{"num_hidden_layers": 14, "hidden_size": 192, "n_experts": 80, "experts_per_token": 2, "d_expert": 96, "d_shared_expert": 192, "hidden_act": "swiglu", "moe_layers": [1, 2, 3, 4, 5, 6, 7, 8, 9, 10, 11, 12, 13], "router_score": "softmax", "normalize_top_k": true, "routed_scale": 1.5, "balance_loss": 0.0162, "balance_bias": false, "shared_expert_gate": true, "init_std_router": 0.00945, "lr_router": 0.00117, "num_attention_heads": 3, "num_key_value_heads": 3, "head_dim": 64, "vocab_size": 2516, "norm": "rmsnorm", "norm_place": "pre", "norm_eps": 1e-05, "positions": "rope", "rope_theta": 10000.0, "rope_fraction": 1.0, "qk_norm": false, "attn_scale": 0.125, "tie_word_embeddings": false, "parallel_block": false, "init": "normal", "init_std_qkv": 0.0341, "init_std_o": 0.00644, "init_std_up": 0.0341, "init_std_down": 0.00456, "optimizer": "adamw", "learning_rate": 0.00182, "beta1": 0.9, "beta2": 0.95, "weight_decay": 0.079, "lr_head": 0.00527, "max_grad_norm": 2.0, "warmup_steps": 517, "schedule": "wsd", "decay_fraction": 1.0, "decay_shape": "sqrt", "final_lr_fraction": 0.1, "batch_tokens": 65536, "max_seq_len": 512, "doc_mask": true, "train_tokens": 439100000, "max_steps": 6701, "dataset": "wikipedia_en"}
Below are experts of layer 2 (counted from 0) of a mixture-of-experts language model. Rows are named router (the router's row for the expert), gate (a neuron's input weights, with its number), up (a neuron's input weights, with its number), down (a neuron's output weights, with its number) and show model dimensions 0-191. Each number is 50 + 15 x the weight over its row's rms, rounded and kept within 0 to 99.
Before each expert's rows: a language model's description of what the expert responds to; "mostly gets" lists some tokens that are sent to it at least half of the time. This comes from a sample of Wikipedia text that the model never trained on.

# expert 51
What it handles: Plural and word endings
mostly gets: "s", "re", "ers", "ies", "res", "ts"
router:54 61 51 69 47 36 68 88 51 71 69 53 50 70 59 61 50 44 25 58 40 36 65 67 65 57 46 47 42 48 58 30 60 41 46 58 23 58 77 74 33 48 24 69 63 37 57 68 49 52 36 33 56 29 57 37 23 37 30 43 42 71 46 70 31 39 78 49 54 68 63 47 57 52 84 72 51 54 47 36 44 59 10 30 66 70 37 53 64 64 83 77 51 55 43 84 37 32 54 50 43 52 59 42 69 35 34 59 47 42 36 46 40 37 83 42 50 41 46 57 73 47 53 43 48 51 50 68 57 30 51 36 52 18 51 27 60 71 75 51 34 47 53 40 47 43 49 61 46 59 46 49 75 57 42 31 57 64 31 28 77 60 42 38 34 61 26 36 49 60 52 30 60 50 45 22 60 36 56 38 76 21 52 33 66 30 46 17 61 30 30 44
gate0:48 44 74 62 54 48 52 57 69 45 71 57 61 42 64 52 41 37 57 39 41 62 40 49 46 86 66 51 49 54 30 68 29 42 38 23 28 53 69 43 48 54 62 30 49 49 56 68 41 66 41 69 26 67 52 63 56 40 24 50 38 64 55 43 56 74 31 00 60 37 47 43 66 44 38 85 54 41 04 64 29 42 73 30 48 72 54 24 40 60 36 44 66 46 44 41 42 53 71 41 56 54 54 34 59 52 65 57 39 46 62 50 57 48 25 57 44 55 58 41 51 41 61 25 42 65 35 00 35 57 59 22 57 51 62 55 39 50 80 40 43 58 34 74 43 49 50 45 55 49 68 44 55 32 57 45 65 80 65 46 37 87 62 77 65 59 32 47 71 42 43 44 58 55 45 37 65 31 22 19 64 64 43 40 56 40 76 42 57 73 47 42
up0:70 60 68 18 35 65 69 58 29 58 37 39 40 56 34 65 42 58 27 34 45 62 42 63 61 08 52 74 35 58 40 41 53 67 67 63 47 38 49 86 61 52 58 72 42 50 59 45 55 44 66 29 61 62 33 11 29 68 93 46 39 27 28 56 56 48 64 60 57 53 37 46 35 46 56 20 36 47 52 45 57 54 34 57 56 59 53 76 43 68 63 46 40 48 63 48 44 69 64 70 44 43 67 78 30 86 49 46 28 41 35 46 47 29 67 47 52 32 34 60 71 41 41 59 72 50 48 49 55 34 57 36 39 33 57 43 56 71 55 52 42 47 32 54 44 66 60 65 48 68 32 51 74 59 38 70 69 32 21 59 52 21 31 57 45 44 52 54 40 52 62 14 40 41 24 52 35 46 93 79 53 47 58 60 50 47 28 50 42 43 54 29
down0:47 17 65 42 65 35 51 20 71 47 37 28 71 31 33 28 17 51 67 57 47 67 53 66 28 34 34 57 23 68 70 38 32 23 77 48 41 70 45 64 52 43 48 55 62 42 52 53 41 52 59 27 38 40 23 33 37 74 41 37 59 31 66 66 34 44 45 64 48 50 32 57 34 36 45 64 34 42 20 66 43 54 80 14 54 23 41 52 22 70 26 46 20 48 51 18 36 55 54 56 74 59 50 53 28 48 72 38 43 58 39 45 49 43 63 63 73 50 35 42 23 44 49 60 53 68 69 70 61 51 43 70 49 33 37 29 72 31 62 73 40 45 60 51 63 31 84 32 61 47 58 57 61 31 58 69 73 41 55 49 36 51 48 29 38 45 52 55 69 49 54 46 40 62 45 57 47 52 55 63 39 55 35 43 53 58 33 32 42 34 75 43
gate1:44 56 45 48 27 70 41 61 41 57 45 66 61 49 70 67 60 63 38 53 72 60 49 30 41 32 37 67 33 64 97 40 31 66 51 50 39 70 42 52 56 51 39 26 69 38 46 40 56 22 38 48 42 60 49 31 40 58 21 43 64 32 32 43 45 39 47 54 50 64 47 32 43 19 56 17 72 52 52 42 62 90 64 47 13 37 54 53 60 46 65 45 47 63 39 48 48 41 37 65 52 55 84 61 47 56 57 21 53 48 41 35 67 38 50 54 29 51 56 39 50 30 52 37 47 36 66 37 73 48 25 73 60 62 68 99 50 69 28 42 50 98 67 53 68 86 45 68 45 26 63 46 43 55 40 54 53 40 39 58 58 36 61 49 44 42 57 62 38 68 44 34 47 59 43 62 56 19 80 31 55 47 63 75 46 63 55 61 60 44 59 50
up1:53 39 41 69 65 51 21 32 54 45 51 58 32 58 28 35 83 38 15 35 48 40 42 55 40 62 63 35 39 30 43 50 22 36 20 46 44 44 27 27 28 44 61 53 57 54 72 68 49 45 53 37 53 29 67 59 13 46 29 69 44 54 66 64 39 46 39 76 31 57 26 55 52 58 56 33 65 32 45 73 51 42 31 66 73 47 66 31 69 41 65 28 43 38 42 35 39 57 63 60 43 72 42 27 41 62 48 54 39 52 53 43 66 30 31 41 45 42 53 49 52 52 68 47 51 44 27 63 33 44 63 31 43 60 64 86 39 37 61 40 44 46 85 35 63 50 47 63 35 19 57 60 38 50 64 44 49 69 51 65 50 05 58 45 57 29 33 51 53 82 31 49 41 75 55 35 35 45 42 37 28 52 36 41 30 57 63 59 74 22 30 30
down1:72 60 49 61 31 26 26 46 79 43 39 82 31 75 46 34 69 35 47 65 29 58 19 39 55 32 64 62 51 48 27 41 25 62 33 77 53 62 43 75 53 32 33 43 18 68 50 20 55 56 46 32 49 57 53 52 50 53 34 43 46 50 38 69 43 51 45 47 32 80 52 67 46 35 54 55 36 50 81 59 58 47 42 60 57 48 48 59 30 29 68 54 51 71 56 71 68 78 38 57 53 57 41 21 13 64 57 44 65 47 52 75 51 52 65 52 37 39 68 70 45 21 68 44 40 53 43 60 38 60 41 58 43 52 62 37 42 57 69 44 45 58 42 52 45 46 71 83 59 44 27 30 53 43 84 49 67 75 33 56 65 65 38 44 18 76 29 50 59 30 47 32 29 64 60 45 52 50 58 45 56 24 57 58 42 68 15 60 64 42 49 67
gate2:46 46 90 68 44 21 64 50 50 55 88 52 44 65 38 42 49 39 58 46 51 56 72 68 62 44 51 39 37 48 42 23 48 51 32 63 52 61 62 56 72 67 70 68 37 67 71 57 69 11 43 46 69 53 44 42 35 59 55 70 39 90 13 73 53 51 50 47 29 60 29 35 50 49 80 52 67 39 46 37 51 61 66 70 61 51 47 69 44 68 52 29 64 57 68 52 35 63 58 63 31 16 59 59 55 68 60 09 48 65 58 56 68 34 52 57 52 51 43 60 41 78 51 36 54 53 50 43 77 70 63 70 30 90 53 65 66 56 65 56 51 54 33 45 53 28 32 34 41 42 51 73 37 45 74 59 35 56 54 40 64 80 54 67 77 34 40 67 51 53 68 47 47 77 40 53 41 58 57 60 66 76 52 45 43 50 62 49 46 49 59 73
up2:21 48 47 56 68 38 44 56 34 54 54 57 40 29 61 30 52 41 81 64 34 39 66 33 46 58 54 40 42 48 38 36 31 42 52 61 55 56 69 48 36 64 59 59 50 49 49 54 51 78 63 55 36 65 65 45 55 52 56 57 16 45 45 44 50 68 53 34 75 56 64 60 40 52 32 36 64 66 64 51 26 48 50 29 42 97 86 36 64 38 50 47 54 74 75 86 46 40 54 28 55 56 56 43 49 39 45 61 51 24 41 61 23 57 26 52 61 58 29 32 34 58 46 63 45 37 84 98 39 45 69 54 07 34 40 54 44 24 57 41 45 44 23 39 54 67 53 32 51 62 74 47 21 35 53 54 46 58 51 80 41 49 65 29 54 58 40 57 48 54 64 35 55 45 38 63 17 47 51 53 37 54 44 51 62 49 58 52 43 89 88 55
down2:59 55 34 60 35 53 57 45 56 34 44 78 52 62 48 26 55 44 64 34 13 22 38 54 50 45 38 55 65 67 35 40 54 58 43 51 55 20 25 50 43 32 37 44 30 34 62 57 45 58 37 51 61 24 55 62 47 65 27 67 30 44 33 46 48 50 50 70 53 43 73 61 35 50 60 53 77 31 68 60 28 51 48 63 42 53 56 59 65 52 84 47 49 44 44 62 58 58 48 43 55 41 22 55 38 83 34 79 43 42 35 50 52 59 43 51 51 21 31 16 45 81 15 46 79 77 66 53 39 49 50 52 70 35 69 40 54 49 48 35 49 74 54 72 29 42 60 65 74 54 56 64 75 64 41 50 53 65 48 15 59 22 49 45 69 51 36 58 41 61 62 99 52 38 38 43 28 48 40 49 56 55 59 44 16 54 78 49 41 59 62 56
gate3:43 62 35 54 64 38 33 35 62 48 47 54 45 47 60 76 39 62 80 49 54 48 52 45 56 58 48 49 31 46 48 62 30 63 46 43 35 32 56 59 66 40 54 66 71 50 65 35 34 45 64 36 57 43 03 41 64 35 74 64 58 54 34 53 65 46 49 16 70 62 38 40 10 57 57 35 54 35 76 57 39 46 12 46 68 33 54 45 74 23 58 46 42 34 57 57 49 27 55 30 63 43 31 48 33 52 56 42 50 42 56 48 76 60 66 57 50 25 41 71 39 26 32 42 61 57 54 57 45 14 86 75 44 50 40 40 38 21 40 45 53 56 42 66 78 41 52 56 40 57 36 70 46 46 87 68 46 47 38 42 62 09 42 71 40 18 42 65 58 72 46 63 49 44 63 69 47 50 78 44 53 50 43 82 73 63 45 63 43 31 46 40
up3:54 36 58 58 31 56 61 80 37 34 44 34 30 59 45 32 51 48 40 59 38 54 55 57 32 37 27 42 73 32 83 30 53 53 50 33 48 41 61 54 35 46 64 39 40 49 18 58 13 39 40 58 38 59 62 74 36 35 34 66 60 45 76 47 22 47 50 66 36 60 77 55 79 23 70 46 59 54 32 42 59 50 69 65 47 64 64 58 36 67 57 29 67 58 46 57 53 47 51 50 49 71 61 50 59 54 41 31 65 48 35 51 33 56 51 46 48 48 61 36 32 40 47 62 52 52 34 23 39 73 36 18 64 28 62 59 51 66 89 55 54 51 71 46 18 26 38 46 66 58 57 32 36 33 16 45 43 48 53 60 26 74 21 51 31 77 52 37 40 40 52 31 36 55 48 30 47 53 49 65 20 64 59 46 29 40 63 16 63 73 33 28
down3:66 23 40 43 75 15 48 53 72 68 56 52 50 32 53 25 37 47 66 72 36 30 49 46 16 60 69 59 31 75 52 32 45 14 20 48 41 52 40 64 75 32 65 53 59 29 32 32 28 67 55 33 19 34 76 60 22 75 47 61 82 60 52 44 51 54 28 59 31 43 44 79 63 28 37 39 45 58 47 48 44 36 50 33 71 33 35 42 49 46 34 57 26 54 63 34 38 53 45 49 24 40 44 51 49 51 63 49 43 52 61 40 58 43 50 50 46 48 75 39 23 59 25 61 28 48 83 62 50 74 43 44 55 64 64 39 62 45 27 51 81 66 69 55 45 61 50 42 58 54 59 40 46 46 91 53 42 68 65 60 29 43 48 42 68 42 31 71 61 40 67 44 38 69 54 32 46 59 57 66 49 59 68 43 56 73 30 69 52 47 58 43
gate4:45 81 50 39 37 89 45 31 54 39 64 44 22 37 44 64 50 46 36 70 58 50 57 74 59 47 42 50 26 69 15 47 41 75 59 76 71 35 50 63 41 69 46 57 43 32 58 46 63 79 63 62 51 44 64 64 39 51 40 49 62 59 51 38 48 47 61 63 38 50 49 54 37 36 60 39 64 75 91 61 46 37 27 77 63 36 55 42 50 33 42 56 00 46 68 47 37 36 62 56 67 49 68 46 45 41 30 82 44 26 49 50 49 36 61 47 29 40 55 66 46 48 56 31 71 53 24 43 46 39 80 61 32 65 60 59 54 50 61 65 38 35 55 64 41 53 41 56 55 47 74 57 44 49 49 55 28 30 63 58 58 24 52 16 49 66 42 69 53 73 43 40 33 40 21 35 28 49 41 80 55 51 80 17 57 56 32 58 49 57 59 64
up4:62 15 44 63 43 36 42 66 61 79 34 36 86 78 44 53 58 55 74 55 43 48 43 44 44 71 51 75 46 41 81 56 62 37 35 63 50 45 61 46 43 29 19 46 64 66 41 53 48 35 48 39 18 57 46 41 40 64 44 46 65 68 49 25 50 44 48 70 53 42 49 44 79 70 53 43 58 30 34 34 57 58 38 57 66 56 39 46 46 32 56 61 56 46 69 42 49 45 38 42 37 63 50 69 56 38 51 45 44 69 47 72 51 63 26 68 45 75 23 51 39 19 57 54 51 49 69 65 46 65 61 45 71 65 31 23 69 33 13 45 31 70 64 73 81 54 72 56 46 27 75 32 72 35 29 54 66 60 39 74 60 70 62 57 42 48 43 39 71 36 45 43 50 36 56 94 44 37 72 42 45 56 59 69 61 57 71 47 35 28 53 29
down4:33 33 50 50 23 56 18 43 46 53 54 58 65 45 78 10 64 52 55 55 25 42 50 61 27 27 32 64 28 47 39 60 57 35 29 53 55 55 40 53 50 38 30 52 82 64 80 24 41 59 53 75 44 61 45 70 38 83 36 42 62 71 41 41 55 72 52 59 43 61 61 90 59 30 49 43 14 54 39 51 72 20 46 73 35 31 40 31 21 71 63 72 43 42 53 48 62 59 39 33 73 78 50 63 33 48 56 48 71 29 62 68 54 44 55 50 43 37 42 60 51 60 79 54 34 40 28 77 53 63 39 44 39 35 50 32 78 44 45 50 41 40 67 69 40 60 50 48 37 32 41 64 64 47 49 62 47 54 48 50 36 43 26 36 40 60 50 50 55 33 62 60 53 78 53 32 59 64 43 41 38 31 40 32 61 68 65 55 69 65 33 22
gate5:57 52 52 38 45 75 59 38 45 44 36 36 52 78 55 45 30 35 58 42 60 40 40 47 36 53 22 46 41 63 44 53 32 83 59 40 47 44 36 55 47 60 34 52 91 60 43 37 77 42 59 21 67 52 43 63 38 52 63 57 46 35 34 34 58 50 45 59 71 41 65 65 40 60 50 65 40 67 17 56 72 51 61 43 29 91 49 47 61 48 58 51 40 55 37 50 64 44 58 37 24 64 62 56 59 54 52 25 63 89 32 62 41 38 59 62 24 37 39 56 56 31 79 53 19 69 31 22 34 69 33 63 41 49 30 61 32 57 38 29 37 68 42 52 26 51 46 30 59 38 39 40 51 47 68 48 34 15 61 46 45 31 25 44 47 60 66 34 60 36 20 74 62 62 33 59 52 43 60 56 61 35 21 80 42 75 77 42 64 62 43 66
up5:18 30 31 65 45 23 54 31 51 52 44 50 48 52 51 52 42 41 80 44 63 49 54 57 86 72 55 49 48 52 47 57 59 46 54 73 39 55 47 66 46 75 45 44 40 69 87 60 39 60 51 49 73 57 47 34 67 41 54 58 49 59 60 44 61 71 57 46 14 53 52 54 47 50 50 19 51 60 34 39 82 33 51 34 53 30 22 42 32 44 42 76 64 53 41 50 53 49 32 35 49 59 50 75 41 29 62 30 27 30 62 50 48 35 37 39 47 46 67 68 45 39 66 35 25 55 32 32 70 54 44 64 18 51 55 66 46 67 42 26 72 24 71 65 46 35 27 29 48 67 40 68 45 88 37 21 54 34 57 51 48 23 62 40 50 81 39 44 45 79 51 78 55 46 53 40 67 38 69 53 42 60 41 31 75 76 20 62 42 42 52 38
down5:67 37 65 52 61 49 75 36 09 47 65 42 42 78 56 51 42 19 36 41 52 30 59 53 59 72 39 46 62 47 26 50 57 26 47 73 57 58 47 39 28 51 65 51 61 33 63 44 68 24 84 66 44 47 19 56 31 66 58 29 42 41 68 28 77 48 12 49 55 60 41 43 55 37 61 42 66 34 34 76 51 50 51 44 33 53 20 79 74 68 58 62 61 37 63 57 39 29 56 62 58 49 37 54 64 57 57 46 25 64 35 54 58 45 41 53 43 39 54 50 51 51 49 36 57 51 36 80 49 69 63 47 53 64 20 46 34 60 62 68 31 66 45 57 40 50 43 83 48 58 35 66 57 39 30 55 55 76 60 39 62 41 37 75 39 54 41 44 40 53 25 48 53 33 00 31 52 35 38 42 43 45 50 74 65 65 74 51 71 82 46 49
gate6:48 51 80 34 41 25 47 46 46 34 50 80 45 41 42 36 42 48 30 69 56 66 40 50 55 55 77 52 42 37 42 60 74 71 69 80 49 47 59 66 46 26 35 31 52 34 79 69 78 60 43 51 59 39 87 44 55 73 71 60 25 68 52 47 60 56 52 61 34 55 56 40 68 33 72 51 37 56 47 21 58 55 35 59 38 68 63 62 57 44 46 35 77 58 44 46 66 56 62 40 53 44 89 48 25 50 60 44 47 51 60 69 34 42 66 34 36 72 72 64 43 67 52 25 84 50 53 68 70 64 42 20 15 48 35 37 47 70 52 65 57 70 43 47 50 45 61 23 75 32 38 41 68 78 61 31 62 64 45 44 36 47 75 47 70 18 47 40 53 56 51 54 43 60 40 63 38 40 47 49 33 43 58 34 83 66 61 63 63 49 40 36
up6:53 70 70 23 40 28 73 52 50 36 41 99 60 71 46 65 41 68 44 32 65 61 66 50 71 50 44 29 37 23 44 56 48 53 44 60 66 65 46 70 34 45 61 25 53 36 31 42 56 21 62 44 38 66 68 41 64 63 61 56 72 20 42 64 63 60 82 66 54 62 57 61 68 75 49 68 54 59 58 57 63 24 50 80 63 32 55 74 32 43 73 56 62 46 39 50 61 61 39 50 62 44 73 58 11 50 51 16 71 54 44 47 43 61 43 49 39 52 41 76 47 70 38 49 70 28 45 66 59 51 29 52 32 47 38 17 53 28 35 47 71 32 69 64 54 25 25 48 63 45 48 33 59 39 50 66 65 53 60 40 38 22 34 53 67 62 60 55 69 55 52 57 25 57 49 81 48 56 36 44 50 48 61 26 61 40 38 62 46 53 50 55
down6:47 25 44 32 48 77 70 53 29 55 55 40 45 69 29 77 74 47 40 59 57 49 66 23 68 58 77 37 64 62 55 43 44 30 62 55 49 50 68 60 37 65 54 39 48 55 59 48 29 25 28 38 56 53 34 32 39 65 70 43 44 49 42 62 37 60 38 44 74 41 55 43 85 60 37 56 53 32 66 66 62 16 68 60 56 28 67 77 57 40 62 64 23 52 51 60 48 59 53 54 66 57 38 26 54 25 38 62 59 22 41 47 77 38 42 64 58 44 38 68 64 43 28 62 50 29 29 55 70 59 49 48 35 29 45 68 50 56 30 61 35 40 00 44 39 70 33 53 72 55 46 38 65 75 53 35 49 70 49 43 62 43 52 52 60 59 41 34 14 43 27 32 73 32 47 47 65 52 58 39 58 56 67 26 49 47 38 60 37 69 73 70
gate7:50 38 40 48 57 44 29 81 38 36 32 36 64 48 71 43 29 35 64 43 69 51 49 73 25 39 38 59 45 38 84 48 15 66 39 56 53 54 48 42 53 50 56 65 50 61 50 41 81 52 36 64 56 47 31 11 60 45 31 47 21 49 33 41 48 48 53 73 68 56 66 41 20 62 63 44 26 52 44 64 43 74 46 35 53 52 63 56 66 32 56 60 30 39 56 57 37 59 46 43 48 44 47 55 35 52 50 63 43 80 60 58 43 28 56 47 34 52 63 61 27 42 47 39 79 63 54 28 28 32 95 54 49 44 37 99 39 34 44 54 42 43 59 65 74 63 46 65 50 62 46 44 74 64 30 61 60 44 27 59 46 47 59 33 65 73 47 46 30 10 43 55 47 56 60 59 64 27 70 50 66 67 51 35 69 46 89 33 46 38 67 57
up7:41 40 43 56 36 49 56 51 36 45 37 64 54 63 49 66 39 69 39 66 16 35 57 75 50 66 80 38 66 73 51 36 63 49 45 67 44 58 43 57 39 52 35 24 52 69 37 48 05 53 33 56 32 49 49 67 57 50 84 58 42 52 91 66 54 63 64 43 48 68 56 34 16 26 48 69 56 48 44 53 31 41 59 19 51 50 68 60 44 69 21 47 47 73 55 50 52 45 65 49 74 59 39 47 44 62 48 71 44 04 47 14 69 34 39 42 71 68 39 31 58 68 46 71 35 30 26 49 50 51 16 32 52 50 44 40 52 60 59 35 72 44 40 73 34 74 30 42 43 53 40 58 31 48 41 50 64 45 77 74 44 67 32 68 65 64 63 53 52 55 49 61 38 49 45 38 47 58 32 63 58 49 51 55 16 40 46 45 50 69 47 23
down7:69 10 43 41 56 40 53 32 63 49 55 29 44 68 43 22 38 75 40 37 42 51 62 45 58 19 40 39 23 60 60 53 71 54 61 37 54 44 67 48 47 78 70 47 53 30 23 53 26 52 37 44 62 61 51 43 44 58 33 52 57 33 54 59 49 54 61 31 60 61 68 63 52 46 14 37 26 37 38 36 64 25 76 36 64 59 55 35 27 44 68 62 38 72 51 20 69 67 67 40 55 69 43 32 33 39 61 46 37 41 54 28 56 51 39 50 63 75 23 74 55 63 33 55 57 83 68 59 46 37 59 47 70 37 45 64 43 75 56 69 56 26 59 52 90 75 59 32 58 33 56 61 85 58 75 67 67 21 50 61 33 56 35 45 53 37 71 42 48 40 58 51 29 55 58 58 45 61 64 64 57 65 50 34 73 69 52 50 49 57 46 73
gate8:60 51 37 44 60 60 63 69 69 55 52 24 26 80 59 32 47 58 60 52 27 57 37 37 47 38 52 44 58 49 22 53 77 43 34 34 41 56 42 45 41 61 60 65 49 49 46 57 38 48 39 69 74 37 48 69 61 44 56 57 35 45 55 54 46 36 53 62 03 32 57 44 37 99 52 35 65 31 59 45 55 77 70 67 46 23 39 51 48 90 43 46 53 53 44 75 79 67 39 57 39 60 34 69 51 79 48 57 41 51 75 55 68 45 69 71 74 40 60 59 64 43 68 38 21 16 56 27 46 52 69 48 55 60 55 37 50 82 61 61 13 40 57 33 36 50 45 47 58 22 51 24 67 53 36 44 54 37 46 58 53 69 47 26 42 43 46 47 84 33 26 56 39 32 53 48 38 86 54 66 56 50 49 55 56 47 66 48 40 48 39 58
up8:53 59 41 29 78 57 26 71 56 43 55 60 43 50 42 75 43 38 26 28 88 59 41 45 49 64 33 66 43 43 69 10 37 66 43 71 40 56 40 28 49 53 73 65 43 54 60 51 77 58 63 46 71 73 67 71 45 59 55 28 39 40 48 15 53 70 56 44 36 47 36 41 47 13 15 50 45 46 85 57 48 33 45 50 51 62 71 47 54 11 65 60 51 46 43 49 57 49 66 56 38 20 45 52 54 52 41 29 69 54 32 47 47 56 66 56 52 53 48 49 44 64 56 43 16 40 47 33 38 62 80 60 62 54 58 76 57 48 54 56 26 39 77 40 61 50 22 34 50 17 24 65 69 54 73 56 60 23 68 31 41 52 70 55 44 57 57 40 32 58 66 62 31 62 43 49 45 30 68 69 48 49 75 51 39 55 58 50 72 57 56 51
down8:65 28 39 35 54 34 44 40 54 30 54 62 31 53 56 06 65 75 36 73 65 69 59 39 46 19 50 41 31 80 57 53 46 61 65 19 36 40 29 42 54 40 47 47 42 44 42 21 62 58 41 48 29 46 80 40 60 67 60 51 65 32 35 31 64 49 53 61 71 57 67 47 58 57 57 33 35 39 58 42 57 41 45 40 28 56 40 54 49 50 65 67 26 52 67 50 48 53 39 48 68 40 41 57 57 44 76 49 55 69 66 35 33 30 47 77 37 49 75 56 48 49 51 50 46 56 44 96 30 70 62 53 64 54 60 51 83 59 36 50 47 62 79 31 61 58 75 65 42 34 84 33 80 50 56 58 46 60 49 52 10 49 50 12 72 56 15 63 63 50 41 26 76 47 41 49 52 43 41 38 43 32 74 30 37 45 54 52 51 59 40 54
gate9:70 74 59 40 59 70 66 35 56 53 56 59 39 35 55 68 81 44 03 48 45 43 52 57 51 77 70 46 51 35 45 69 02 59 52 64 41 60 59 45 44 46 69 66 63 37 59 55 56 44 89 35 49 53 30 64 43 59 36 58 34 56 61 57 54 79 38 58 64 56 53 47 40 44 18 41 59 56 15 44 69 35 45 34 72 32 44 30 58 48 55 37 40 37 25 51 34 59 63 29 53 48 25 20 53 70 33 28 61 75 57 62 23 47 60 74 60 55 43 55 73 70 47 32 39 30 33 55 55 46 56 53 28 74 50 53 61 63 81 51 22 40 65 40 72 63 57 52 45 61 62 80 34 65 41 56 35 10 56 32 40 63 64 54 55 48 39 46 68 62 73 44 61 54 76 54 44 68 46 56 51 56 77 47 51 64 51 62 49 45 41 51
up9:38 69 33 52 26 68 62 52 56 49 54 83 45 43 38 51 48 48 41 21 45 30 73 65 82 72 74 40 51 42 45 60 33 58 57 61 57 57 66 52 33 55 52 57 71 57 45 60 34 57 85 59 64 46 52 65 33 48 31 54 52 62 64 61 49 79 64 59 71 67 33 47 49 73 36 37 63 54 37 58 65 37 36 42 73 42 46 45 63 43 53 74 53 35 59 68 34 38 64 46 46 67 50 34 71 69 30 36 60 62 40 50 47 35 73 38 62 60 32 61 68 86 53 59 47 36 40 57 54 48 56 46 19 68 26 58 52 49 87 50 44 28 41 38 75 67 57 44 51 85 71 75 34 72 50 43 37 34 49 36 60 74 76 37 54 54 29 38 74 66 95 51 57 62 40 36 33 51 47 44 46 33 71 29 56 56 14 57 53 66 40 56
down9:45 26 19 48 16 56 42 71 36 65 41 37 33 36 52 72 53 61 45 36 68 68 63 62 60 54 43 61 40 52 52 55 63 31 70 33 35 31 68 52 45 77 47 36 56 30 47 48 54 25 42 45 81 55 31 37 33 49 63 44 35 54 58 61 58 45 34 36 33 28 38 60 60 33 26 28 38 58 32 47 19 60 54 61 58 31 84 51 49 48 62 48 83 69 58 50 76 46 51 58 64 32 50 59 60 50 67 52 30 35 64 51 53 57 56 36 50 62 36 26 64 57 30 76 48 47 53 29 45 30 53 66 52 67 34 64 68 70 42 52 43 38 47 49 26 58 55 28 25 47 23 78 42 53 28 59 32 33 42 43 47 42 69 48 62 44 62 24 68 55 41 63 70 36 49 39 52 40 43 14 52 77 27 31 35 55 20 95 42 64 52 53
gate10:41 25 48 29 19 70 43 47 62 32 62 48 40 45 42 43 22 48 40 41 39 51 29 48 58 70 80 33 63 47 43 47 63 37 50 33 35 44 56 30 38 50 68 27 63 49 22 49 47 53 23 80 58 66 50 32 38 45 24 57 71 47 25 49 35 47 59 55 53 43 40 36 65 26 69 67 30 44 21 50 35 50 61 52 46 59 45 61 43 60 52 46 57 62 70 53 65 47 66 50 55 41 28 63 47 34 38 57 48 34 51 51 70 59 49 31 39 61 33 41 51 45 45 65 58 26 39 28 63 46 16 38 30 33 87 49 59 21 65 30 57 42 30 40 08 72 88 52 62 53 35 40 55 42 66 42 54 59 49 49 36 73 66 21 83 66 38 49 56 87 70 51 56 66 26 44 39 49 35 55 28 67 40 37 39 58 72 55 46 65 62 54
up10:60 48 21 45 45 28 34 63 43 36 55 58 52 76 74 29 34 71 55 51 70 35 56 53 48 27 39 45 59 44 44 67 58 34 72 57 63 59 43 41 27 38 31 61 76 65 68 63 44 45 61 55 47 77 39 77 41 35 25 58 49 65 44 56 45 34 66 51 98 43 56 73 52 69 41 63 21 35 68 67 16 76 40 50 39 12 42 43 38 45 48 46 47 43 52 64 54 54 40 49 32 49 52 61 35 64 48 54 43 82 48 65 17 70 56 52 36 38 63 60 49 32 31 55 52 41 40 78 28 49 54 45 37 52 29 54 31 79 57 41 45 43 61 62 37 37 46 43 43 51 34 13 48 54 75 85 29 39 46 60 61 60 53 36 45 61 29 36 59 74 24 39 61 36 26 57 45 30 55 63 77 44 65 53 56 60 65 55 41 27 33 52
down10:35 24 65 58 40 34 40 42 36 50 77 59 41 73 33 46 63 33 46 56 53 46 35 62 25 24 46 27 60 91 67 53 48 25 59 34 45 49 72 02 68 49 65 55 47 82 46 47 38 43 81 32 51 62 58 75 54 50 37 14 63 46 63 54 71 77 61 29 51 44 46 34 61 70 55 70 78 50 40 76 75 47 49 64 37 20 50 67 48 46 55 53 41 60 61 33 47 60 57 19 55 39 34 38 40 54 51 17 63 35 45 34 43 59 55 64 49 56 58 75 36 69 44 58 51 62 63 50 26 37 49 34 53 53 37 46 44 59 50 39 44 68 44 66 46 62 56 48 55 28 75 48 56 41 63 65 53 73 60 77 34 31 37 38 47 38 47 76 60 32 54 66 29 44 54 38 69 62 56 37 42 35 62 73 57 76 74 68 35 35 48 55